config.yaml
d_expert: 64
d_shared_expert: 0
routed_scale: 1.0
balance_bias: true
lr_router: 0.000803
init_std_o: 0.0
init_std_down: 0.0
schedule: "wsd"
decay_fraction: 0.734
Below are experts of layer 4 (counted from 0) of a mixture-of-experts language model. Rows are named router (the router's row for the expert) and show model dimensions 256-319. Each number is 128 + 24 x the weight over its row's rms, rounded and kept within 0 to 255. Numbers have three digits each.
Before each expert's rows: "comes after" lists some tokens at least twice as common just before its tokens as in all text; "gets" lists some tokens that make up at least twice as much of what it gets as of all text. This comes from a sample of Wikipedia text that the model never trained on. Tokens count by the router's weight.

# expert 10
comes after: "-", "\n", " |", ";", "|", ")"
gets: " |", "-", "|", "C", "A", " I"
router:180113135148156127135119156108069143124114136116115164114129132126106136166166125115131058113152172116098135127128135151168148176125101163101157104130086080139147127095140122144156104112133135

# expert 17
comes after: ",", " G", " H", ".", " U", " ("
gets: " |", ".", " and", "In", " In", " It"
router:110138156131117114114092112150138151150093108137132112163126144146109139138155127127116140096151153132125132142094138142129168151131160108125150099176144153098090136095121137174135158170160135

# expert 2
comes after: "\n", " C", " R", " c", " |", "c"
gets: "\n", " ", "ac", "E", "it", "on"
router:129098088110115100079095131113136134097114120115132108162126122116093080109120142124101119093076145192164133134196128111136161104119140154118124128147127111166119091129125106121086121108110131

# expert 15
comes after: " a", " A", " for", " of", " with", " as"
gets: " the", " a", " that", " The", "-", "im"
router:160185124130079124142140108120147099138150136133116141110159139120152125119134154099162140155095091121166101133113162147095129174145118116145104129134116123125119119110094126125120143128124134

# expert 0
comes after: " of", " in", " at", " is", " on", " from"
gets: " the", " a", " of", " in", ",", "a,"
router:125136155172189148121106147110121123170134152097143082136096109114153138145123135124126167135154132092141145131114101098168114108149134187139139111114092092108136112148116127156165130129151115

# expert 14
comes after: " P", " B", " p", " b", " T", "p"
gets: "\n", "c", "g", "et", "h", "ic"
router:133128101108127098140118099096110138140161100094133119125157085094144124097134105112150155144127134138104113102167136155133164129168117138128162169090099122158118115130129115116124105123104162

# expert 6
comes after: " M", " T", " m", " ", "m", "M"
gets: " |", "as", "an", "-", "a", "ic"
router:104150132103079127152156160111158125131137124130092147124116123124178136129162089143147130124096092130076101162105126150101148060133109131118153169103108138115168118100147099111106111135163135

# expert 13
comes after: " the", " A", " a", " The", "A", " an"
gets: "s", "ed", "es", " and", "ly", " is"
router:160152129130111131137139131132159116159114143138157151082116101125117164125144139088128147105146103126146153093087110128111158154086166123122155133155155099138121164083147130139150151146105137

# expert 26
comes after: "\n", " the", "'s", " his", " on", " in"
gets: "\n", " the", " his", " it", " R", " this"
router:138179116136184057133101103110114127149114129088112141116147102094100163129159100098142174118116152129193123107168119121115122112121124140075110139117112077144122146115094139089092097112190117